config = dict(
    n_layer=11,
    d_model=256,
    n_experts=32,
    experts_per_token=6,
    d_expert=64,
    d_shared_expert=0,
    activation='gelu',
    moe_layers=[0, 1, 2, 3, 4, 5, 6, 7, 8, 9, 10],
    router_score='softmax',
    normalize_top_k=True,
    routed_scale=1.0,
    balance_loss=0.000598,
    balance_bias=True,
    router_z_loss=0.0001,
    init_std_router=0.0212,
    lr_router=0.00196,
    vocab_size=11618,
    norm='layernorm',
    norm_eps=1e-05,
    tie_embeddings=False,
    optimizer='muon',
    lr=0.0106,
    beta1=0.9,
    grad_clip=0.5,
    batch_tokens=65536,
    seq_len=1024,
    train_tokens=524000000,
    steps=7996,
    dataset='wikipedia_en',
)
Below are experts of layer 8 (counted from 0) of a mixture-of-experts language model. Rows are named up (a neuron's input weights, with its number) and show model dimensions 0-255. Each number is 128 + 24 x the weight over its row's rms, rounded and kept within 0 to 255.
Before each expert's rows: "comes after" lists some tokens at least twice as common just before its tokens as in all text. This comes from a sample of Wikipedia text that the model never trained on. Tokens count by the router's weight.

# expert 3
comes after: " of", " |\n", " as", " for", " in", " is"
up3 [127 155 133 130 107 150 123 162 127 127 132 105 140 160 178  93 132 113 166 130  87  99 143 100 138 114 136 144 136 123 155 129 140  88 125 133 116 175 127 110  95 127 166 141 151 127 101 115 130 130 121 154  74 152 127  76 161 151 143  84 108 111  99 129  99 118 113 150 131 169 133 134 100 138 149 106 133  94 123 127 136 126  92 103 146 128 145 109  70 141 136 132 146 126 134 157 165 139  89 112 152 126 101 105 151 150 118 128 129 105 144 129 106 108 141  92  72 129 125 133 127 109 141 133 152 119 141 103 112 140 108 152 135 124 123 143  76  97 157 136 128 119 107 105  86 115 157 177 119 117 155 102 158 125 139 128 134 112 157 105 151 133 159 121 122  93  91 128 127 149 136 147  98 135 129 109 120 156 127 139 129 146  94 143 150  93 117 114 163 112 153  97 176 130 115 171 119 114 114 137 173 178  79 116 154 138 151 136  76 171 144 127 142 162 150 146  93 174 156 183  95 104 161 139 141 124 137 141 170  96 110 152 150 138 120 110 132 112 100 153 121 138 157 144 150 126 126  82 139 147 162 113 121  48 100 172]
up4 [ 90 113 131 116 153 106 127 189 110 151 143 130 139 103 144 121 133 133 119 157 157  95 100 140 128 120 122 113 130  98 173 126 124 102 155  98 113 147 145 142 140 123 136 176  97  70 145 127  99  92  83  90 138 126 104  94 102 118 161 117 132 151 132 141 132 144 125 182 201 111 111 159  97 102 146 158  60 153 136  98 113 155 109 101 134 118 177 131  95 135 125 145 152 141 145 127 109  87 116 128 135 168 129 147  86 109 127  98 138 130 154 121 137 154 119  94 105 137 111 123 116 101 122 109 137 128 130 161 143 120 136 141 197 116 151 144  87 162 115 148 151 150 125  71 112 145 109 148 113 120 117 138  81 168 155 111 102 125 153 165  98 134  94 116 173 166 158 131 142 144 137  63  67 140 106 121 139 101 126 123 128 127 100 124 182 135 154 138 151 123 121 115 113 139 170 109 144 130  96 126 134 145 143 145 118 108 121 155 141 137 105 132 146 129 150 111 138 106 140 124 134 139 111 126 147 107 125 161 121 159 106 147 163 133 121 122 142 120 120 134 134  88 153  83 143 138 142  82 160 118 155 144 101 120 146 169]
up5 [166 169 126 128 130 140 125 141 143  69 139 113 132 135 151 124 111 133 168 156 144 105  89 117 120 149 124 110 144 135 137 117  71 169 125  97 136 141 120 183 112 131 109 111 120 162 159 150 132 176 157 160 124  85 149 112 139 120 157 100 101 156 136 160  89 178 137 138 127 132 125 125 107 141 139 107 135 109 124 152 129 107 130 166 104 117 122 159 121 149 127 122  89 134 110 125 107 174 144 131 126 151 158  74  63 125 132 138 145 211 107 125  96 150 160 142 115 100 122 111 156  93 131 123  78 143 131 101  92 174 163 141 123 147 127 129 103 118 145 119  91 108 134 127  92 109 147 121 145 106 109 137 104 135 117  88 130 128 131  80 141  99  89 111 134 201 129 117 130 139  82 136 124 123  97  88 122 124 127 126 107 157 147 164 143 124 127  80 130 132 124 155  83 143 132 158 192 142 128 105 143 126 164  92 163 151 132 133 157 111 119 139 122 108 166 162 138 132  94 122 118 146 146 112 132 116 146 127 131 156 112 138 132 153 137 124 136 136  95  87  96 109 103 109 143 123 111 141 131 148 137 166 148  85 128 148]

# expert 14
comes after: "1", " ", "2", "0", "9", "–"
up3 [113 142 108 163 163  82 140 101 120 126 158 151 149 114  94 125  87 105 119 105 109 121 122 122 126 138 120 137 144  95 107 117 124 121 157  89 136 106 130  99 127 124 101 109 109 137 154 112 151 128 145 129 168 144 112 178 154 121 138 173 160 197 162 179  85 127 121 172 126 128 113  92 135  94 147 122 108 125 100 109 107 128  87 128 120 153 123 131 142  90  98 175 155 146 129 120 126 154 104 152 120 159 100 126 129  96  80 125 190 109 136 115  93 128 110 113 137 153 165 123 128 107 108 134 136 135 141 114  88  99 123 143 174 115 136 159 134 178 133 190 143 101 150 129 184 150 103 153  93 117 138 144  90 168 132 154  97 105 117 146 160 153 135 109 139 133 118 136 134 149 128 107 103 170 132 131  95 123 146 143 137 148 145 136  93 112 125  95 133 182 135 174  97 120 111 130 132  63 143 103 121 129 126  99 154 113 157 136 146 172 160 136 104 156 121 152 110 148 132 154 136 123 121 123 131 108 100 105 161  98  79 154 137 152 127 136 154 153 130 122 151 119 129  79 126 125 127 118  93 146  97 126 123 122 147  94]
up4 [134 144 143 155 187 119 119 129 120 105 153 148 165  87 150  98 145 129 151 138 129  97 137 141 129  93 113 115 161 133 172 107 137 113 107 124 140 134 105 109 144 164 148 118 131 145 142 122  99 127  91 107  95 134 137 129 127 120 184 120 111 136 156 129 139 137 102 118 152 178 114 156 146 149 151 118 111  95 159 158 141 147 132 107 182 120 169 133 111 129  96 135 110 134 119 147 114 118 125  92 145 149 146  96 123 161 158 136 126 130 130 132 132 137 128 103 115 134 143  99 136 129 103 114  84 107 103  96  68 148 127  87 156 178 117 153 156 120 107 115 151 149 128 117  70 102 129 141 138 140 154  87 134 140  92 139  64 115 186  95 108 142 124 128 123 113 144 133 125 104 143 158 164 113 134 106  75 113 131 161  94 111 131 159 145  84 143  64 101  86  69 140 114 128 108 128 141  95 163 129 160  97 142 113 140 185 136 143 145 173 115 137  98 151 109 112 175 153 122  92 137 135 146 122 131 135 100 150 119 154 120 131 148 139 120 110  94 170 142 111 167 157 155 159 118 161 143 142 134 112 115 118 112 111  95 133]
up5 [105 117 135 110 124  94 141 117 123 162 155 114 136 166 143 141 131  84 105 167 146 133 121 106 150 135 146 159 108 114  80 116 134 130 150 121 147 154 115 149  96 180 132 186 103 104 142 124 145 107 160  93 145 186 157 132 127 125 158 137  96 117 107 156  90  86  94 145 134 111 136 163 140 136 173 141 105 162 100 128 125  73 102 125 115  95 115 157 112 152 113 156 178 149 122 104 127 103 164 109 131 128 161 127  81 114 142 126 133 136 135 102 106 151 112 156 146 164 128 139 128  70 135 145  85 167 149 132 113 151  78 151 147 143 133 119 110 126 113 146 126 131  97 138 159 145 106 130 165 170 124 139 156 103 127 133  98 174 167 137 154  97 148 121 149 112 122 115 121 138 162 126 116 119 139 163 162 137 129 116 120 162 133 104 140 106 137 106  98 122 130  95 131 127 110 133 189 185  66 122 119 159 100 134 106 145  89 143 148 119 143  76 164 134 153 142 122 131 122 133 126 143 102 130 116  91  95 126  67 115 128 111  96 164 118 107  93 124 124 136 125 107 118 115 146  73 140 130 129 161 130 118 136 128 129 106]

# expert 18
comes after: " ", ",", " in", "|", " (", " In"
up3 [176 145 156 174 145 133 137 132 154 135 135 119 118 123 102 119 125  87 136 113 133 142 152 133 137 102 124 136 113 126 143 154  86 104  79 108 130 164 138 150 119 106 162 167 142 152 123 122 111 123 106 110 138 139 149 121 142 146 134  80 115 128 144 163 110 127 134 148 148 136 179 107  98 116 141 149  92 149 145 104 140 144 170 120 146 144 133 129 147 132 179 137 144 167 126 100 166 138 126 163 103 135 153 103 150 128 102 133  97 126 136 101 123 115 128 113 126 128 122  96 151 132 115 134 145  87  63 118  88 139 145 128  99  84 126 160 164 132 186 150 128 173 155 119 111 116 174 124 130 107 145 116 104 138 201 131 125 175 125 135 122 120  96 103 150 142 136 114 136 151 125 128 103 119 153 123 137 168 160 103  84 164 103 122 137 149 117 137 145 134 113 103 127 112 128 177 128  97 138  70 116  99 122 113  51 123 146 130  89  77 127  79 112 135 164  93 124 115 104 163 130 106 117 118 135 131 105 142  98 148 123 136  72 125 112 133  61 165  95  99 118 146 122 169 143 147 144 146 146 147 126 124 141 124  98 125]
up4 [109 167 128 139 168 133 145 128 103 150 106  88 152  84 154 111 118 107 154 135 110 117  97 154 117 162 120 135 122 151 137 119 129 116 158 112 115 110 130 154 142 130  85 200 109 101 150 156 147 118 143 144  90 116 127 107 119 133 152 104 146 148 125 142 119 137 143 143 178 163 150 145  97 123 125 148  77 137 137 156 119 109 108 141 102 113  81  99 102  79 151  78 182 137 114 132 125 132 107 146 141 149 141 110 100 145 125 108 180 122 102 120 131 139  99 144 107  77  90 118 120 129 115 144 107 138 117  79 123 105 139 103 182 118 122 161 109 115 155 154 116 120 136 135 126 137 167 148  88 173 148 124 138  82 120 110 134 152 178 148 129 113 137 113 116 154 110 130 118 107 119 143 157 154 120 160 123 114 137  89  82 110 122 132 144 114  91 126 147 153 142 110 130 107 112 142 171 122 123 109  83 159 123 157 113 138 102 144 133 174 148 159 151 123 130  90 109 128 113 126 168 105 102  71 140 114 145  95 115 135 136 116 126  96 158 118 126 147 126 111 177 135 130 150 155 194 110 142 137 147 154  73 181 108 130 139]
up5 [157 155 142 158 102 138 144  61  94  88 157 109 150 106 133 119 125  82 133 168  92 124 139  94 133 104 130 130 176 142 146 112 100  87 159 141 107 138 150  99 129 143 131 100 134 150 104 116 106 129 117  75 141 124 145 103 140 168 138 155 114 104 121 113 136 127 124 134 166 156  83 124 151 119 139 131 144 134  95 159  97 126 134 138 144 103 108 131 174 162 107 141 120 136 136  92 143 150 139 132 154 100 126 137 107  88 124 108 175 114 119 131 139 129  91  96 128 126 105  88 116 130 159  88 115 170 116 123  97 125 115 139 155 118 127 142 138 122 119 123 102 132 120 130 110 131 113 128 141 173 114 119 121 158 179 119 114 149  91 127 134  87 176 119 135 100 151 104 121 111 145 152 105  99 156 105 153 111 131 135  88 135  91 109 112 140 138 123 181 151 167 132 108 188 116 125 144 172 148 119 152 153  99 131 117 164 134 194 111 137 141 116 109 127 150 109 115 148 111  80 126 123 150 117 135 103  91 137 143 126 132 133 194 121 137 123  99 146 141 106 113 143 110  90 148  69 145 197 166 152 161 156 137 102 134 139]

# expert 2
comes after: " |", " ", ";", "|", ":", " /"
up3 [102  93 128 186 118  96 149 161 155 152 155 180 154  93 146  38 107 126 144 163 145 134  83 121 116 123 136 152 179 131 132 121 128 109 125 131 130 159  91 167 113 126 148 153  98 153 128  87 133 143 163 107 157 122 161 166 125 126 112 127 140 143 121 123  90 117 115 138 120 148  80 117 146  87 162 188 163 157 135 128 149 154 144 103 125 125 126 134 140 122  83 118 146 150 117 139 128 131 148 145 149 148 110 125 161 111 110 152 123 127  94 126 148 139 125 190 125  97 145 132 118 141 127 165 117 111 115 127 114 113 144 151 148  88 118 138 153 153 131 105 138  90 157 144  92  95 136 128 126 153 116 144 116 145 145 128 124 126 147 115  91 152 159 142 165 104 135 106  92 172 137 121 117 133 118 181 156 142 116 111  88 133 114 141 149 126 120 100 109  94 141 110 137 155 147 126 142 109 137 139 112 150  67 130 102 138 111 147 116  97 125  91 134 136 156  74  77 122 122 149 147 119 133 106  84  66 136 125 136 161 154 105  96 117 149 140  87 121 148 119 129 125  88 132 119 121 112 107 141 124 159 155 101  80  95 128]
up4 [122 146 150 161 166 137 125 145  91 157 155 147 133 118 108  66 127  93 130 110 168  85 108 128 134  90 172 114 126 132 150 148 102  84 165 144 104 125 111 112 140 108 139 164 121  82 131  97 161 113 152 141 156 154 137  99 146 152 138 167 161 144 153 157 101 107 167 131 188 123 145 159 122 152 114 155  74 142 161 133 144  98 129 167 130 106 128 176  68 155 133 114 120 123  84  83 176 150 133 133 123 174 120 136 136 119 172 129 110  99 118 117 141 137 100 107 117 174 130 118 107 116 129 152 185 102 148 153 132 152 133 150 159  92 140 109  72 139 136 114 107 104 107 133 102 164 130 170  99 118 108 160 141 129 145 102 125 151 123 127 104 135 113 110  96 107 122 114 124 119 115 128 164 146 115 103 107 128  79 151 152 142 136 123 130 132 111 113 149 131 125  98  71 166 152 123 165 122 126 100 144 154  94 101 125 154 108 171 112 167 105 134 115 140 129 106 134  99 151 111 136 104 119 112 129 131 185 136 116 118 106 141  95 165 147 106 133 121 124 129 137 101  76 122 109 118 126 145 121 126 134 123 115 139 136 109]
up5 [132 134 135 132 128 170 159 121 102 105 163 103 129 137 157 118 140 160 113 171 139 109  95 148 102 157 128 129  88 180 142 130 168 101 166 114  98 119 126 152 120 127 141 132 161 147 133 163 145 164 120 117 120 144 109 150 119 144  67 129 121 125 103 131 102 113 136  76 131 177 122 101 145 154 117 146 101  94 153 115 154 140 139 119 119 156 127 121 120 122 121 137 127 124 115 112 111  95 137 154 119 119 142 144 144 127 122 127 134 111 118 127 117 133 161 183 133 135 130 130 128 153 144 107 143 145 169 169 107  97 133 125 110 179 104 134 111 105 136 119 128  94 125 135 124 126 110 148 127 117 134 111 159 137 154  92  88 164  90 122  93 128 134 152 163 115 128 121 131  89 108  67 150 153 118 148 180 143 169 112  98 121 121  99 126 152  78 128 127 135 137 146 134  80 131 123 109 197  79 121 111 112 133  95 140 131 137 165 146 146 138 140  84 105  77  99 122 132  92 149  85 161  96 134 112 100 161 125 170 130 127 144 121  71 155 147 115 126  93 196 106 163 164 155 126 141 115 121  85 141  88 156 108 135 107 149]

# expert 26
comes after: "9", "1", "0", "8", "2", "7"
up3 [125 120 154 164  98 129 171 161 132 110 111 120 125 134 136 139 113 154 145 110 122 115  70 124 159 141 110 152 103 125 130 110 168  88 127 134 143 110 123 150 152 154 136 145 133 141 145 161 164 152 163 128 153 152 163 127  75 156 138  94 115 143 182 123  95 151 129 168 136 103 116 119 146 104 153 145 141 132 158 145 119 110 106 129 140 132 194 153 116  84 114 153 108 143 135 123 122 146 122 131  88 105 116 145 137 118 130 105  96 115  86 118 129 138  94  86 104 142 201 142 138 144 132 166 164 127 157 139 143 118 131 132  91 103 132  84  88 104 146 168 131 147 156 120 165 129 154 143  98 145 123 138 119 141  93 102 156 139 119 120  94  93 137 108 125 119  99 144 124 125 153 120 110  79 114 111 130 121 113  79 167  89 106 106 151 101 126 148  64 122  95 115 134 135 119 195 172 124 113 118 165 124 133 111 126  94 144 156 123 113 122 153 129 173 151 115 165  72 132 133  85 121 111 114 114 130 119 131 132 122 110 183 158 154  98 137  84 130 133 117  94 102 132 139 146 143 141  91 134 132 116 158 130 115 149 102]
up4 [152 152 208 132 145 114 121 110 102 108 105 176 139 108 166 151 113 116 145  95 137 122  90 147  86 150 186 118 133 162  80  97 129 110 119 124  95 145 121 121 132 132 119 110 138 131 102 150 116 146 136 147 124  76 110 119 109 138 188  90  85  93 143 141 129 137 120 156 114 119 144  66 120 117 141 148 104 130 136 145 140 137 151 128 118 117 137 159  73 106 120  96 146 111 154 125 104 108 137 162 177 108  94 125 108 164 157 119 166 157 139 140 121 131 124 137 116 162 126 132 115 131 123 102 177 138 142 110 139 160 147 135 136 145 146 150 124 140 144 134 121 113 165 148 114  78 131 117 128 177 165 107 144 138 116 115 109 136 130  99  87  93 124 128 170  92 144 101 116 112 115 181 148 151 140 141 103 133 143 143 149  97 116 146 156 120 116 159 117  96 176 142 103 141 135 143 144 134 130 105 111 111  98 121 111 130 153 105 114 120 147 113 112  98 102 152 155 113 116 128 109 137 134 119 106  60 146 169 166 157 142  91 165 156  90 137  87 178  81 117 127 129 140 117  91 127 132 124 151  93 129 124 129 169 134 129]
up5 [ 92 157 106 128 120 151 122 105 107 102 143 153 135 123 124 167  99 176 124 151 118 117 131 131 117 110 169 125 160 150 151 131  99 117 148 136 113 143 147 128 177 113 141 155 116 135 125 194 114 135 129 152 121 140 139 122 133 111 108  86 101 127  80 131 129 165  87 148  91 150 163 118 148  94 128 105 135 104 100 135 140 121 120 144 133 161 139 121 112 145 105 120 116 140 119 131 158 127  99 143 109 126 110 107 140 144 161 152 118 102 105 120 129 115  89  93 141 124 118 137 171 152 147 134 101  86 111 140 118 147 138 164 142 176  90 118 136 115  94 129 141 127  79 114 141 125 113 124  99 157  75 151 103 174  96  97 126 174  89 125 113 106 116 177 102 141 149 114  96 165 125 119 154 127  93 123 106 157 161 127 180 125 157  99 145 163 182 132 111 142 122 154 138 112  60 156 143 110 124 150 156 115 181 140 146 117  85 157 125 104 118 103 119 143 122 104 148 152 116 143 109 148  74  95  86 155  91 143 127 128 137 148 153 194  90 128 126 131 140 145 143  95 112  92 126 149 139 148 125 126 161 115  92 137 143 149]

# expert 9
comes after: ".", ",", ".\n\n", " of", " and", " in"
up3 [112 124 147 145 133 117 100 118 118 138  82 138  72 108 176 169 104 135 125 135 117 131 128  98 111 109 101 161 132  87 109 115 144 136 111 118 145 160 112 104 140 124 148 182 132 132 145 125 143 129  72  85 117 114  96 148 117 154 141 102 140  93 151 142 122 167 124 185 126 119 179 133 134 129 166 127 114 101 136 115 114 149 125 133 149 136 121 127 114  75 135 131 142 144 107 165 131 115 147 170  95 111 106 121  96 110 125  95 157 147 109 146 119  87 148 106 126 136 116 138 132 111 187 120 129  74  95 164 122 160 117 143 102 109 141 128 104 160 145 139 143 149 126 143 139 121 128 177 112 170 118 137 130 108 115 121 140 147 119 125 138 160 121 132  61 132 145 137 106 184 154 115 166 136 125 138 140 190  98 107  93 150 129  97 142 139 145 107 124 106 115 152 129 154 114 159 141 142 122 114 106 108  91 172 163 144 139 122 150 128 138  76 146 113  90 145  83 102 114  96 106 110 125 134 110 130  88 123 145 101 134 170 116 153 148 160 109 176 139 167  96 161 166 147  90 103 119 108 108 138 147  99 138 163 152 151]
up4 [133 161 121 154 161 115 122 149 121  93 102 126 148 112 121 105 135 122 132 146 100 104 136 153 141 151 159 124 137 138 112 161 109 185 119  95 143 120 112 118 144 109 155 118 110 135 115 113 115  95  83  88 147 148 112 115 141 119 149 105 108 135 144 155 117 144 142  97 169 123  81 126 144 147 170  87 102 141 132 152 106 122 111 148 139 121 124 163 150 106 142 123 125  89 133 135 122 154 132 170 139 147  88 129 158 105 148 124 129 116 150 131  88 134 154 159 127 149 118 137  93  96 144 176 113 160  91 175 135  97  91 104 235  92 132 119 118 119  89 107 149 130 125 127 115 132  99 108 143  85 110  94 116 145 152 127 122 171 151  87 139 116 164 122 154 148 118 147 129 166  94 104 112 122 173 125 117 120 138 121 137 109 164  98 177  91 101 136 171 148 114  76 124 116 132 153 135  89 136 140 139 140 170 100 157  90 134 139  92 142 124 106 107 117 137 121  98 124 111 159 131 152 118 114 121 137 114 159 116 143 123 149 109 114 103 158 166 132 127 144 167 157 139  57 121 131 131 130  97 133 112 129 134 188 131 135]
up5 [155 153 133 138  98 154 123 142 143 191 101 142  71 136 110 153 113  94 142 150 147 102  84 155 165 127 122 115 107 117 142 127  98 105 122 132 138 160 143 139 149 127 133  94 173 144 126 136 140 119 112 107 117 153 104  82 111 120 142 161 137 106 166 147 153 132 137 126 128 149 142 112 112 148 121 158 102 134 105 154 154 116 106 141 150 118  91 145 112 116 119 115 186 122 162  94 140 141 113 122 124 118 115 144 151 116 157 113  88 142 141 105 110 119 103 111 169 178 161 118 140 114 159 136 103 114 147  83 122 164 130 111  95 140  96 130 100 108 134 101 100  87 107 163  92 138 162  89  84 150 102 160 122  97 140 126 117 140 191 115 121  92 110 179 158 151 101 120 115 131 123 137 141 109 142 167 141 124 136 123 116 123 136 118 148 146 141 134 116 110 111  89  92  97 120 129 138 151 133 142 100 116 140 193  96 157 108 144 149 118 140 111  87 127 190 139 142 136 131 146 136  70  96 139 131 205 112 140  93 119 107 166 103 104 124 152 129 135 151 116 126 147 151 128 146 158 110 110 146 111 178 128 115 136 137  86]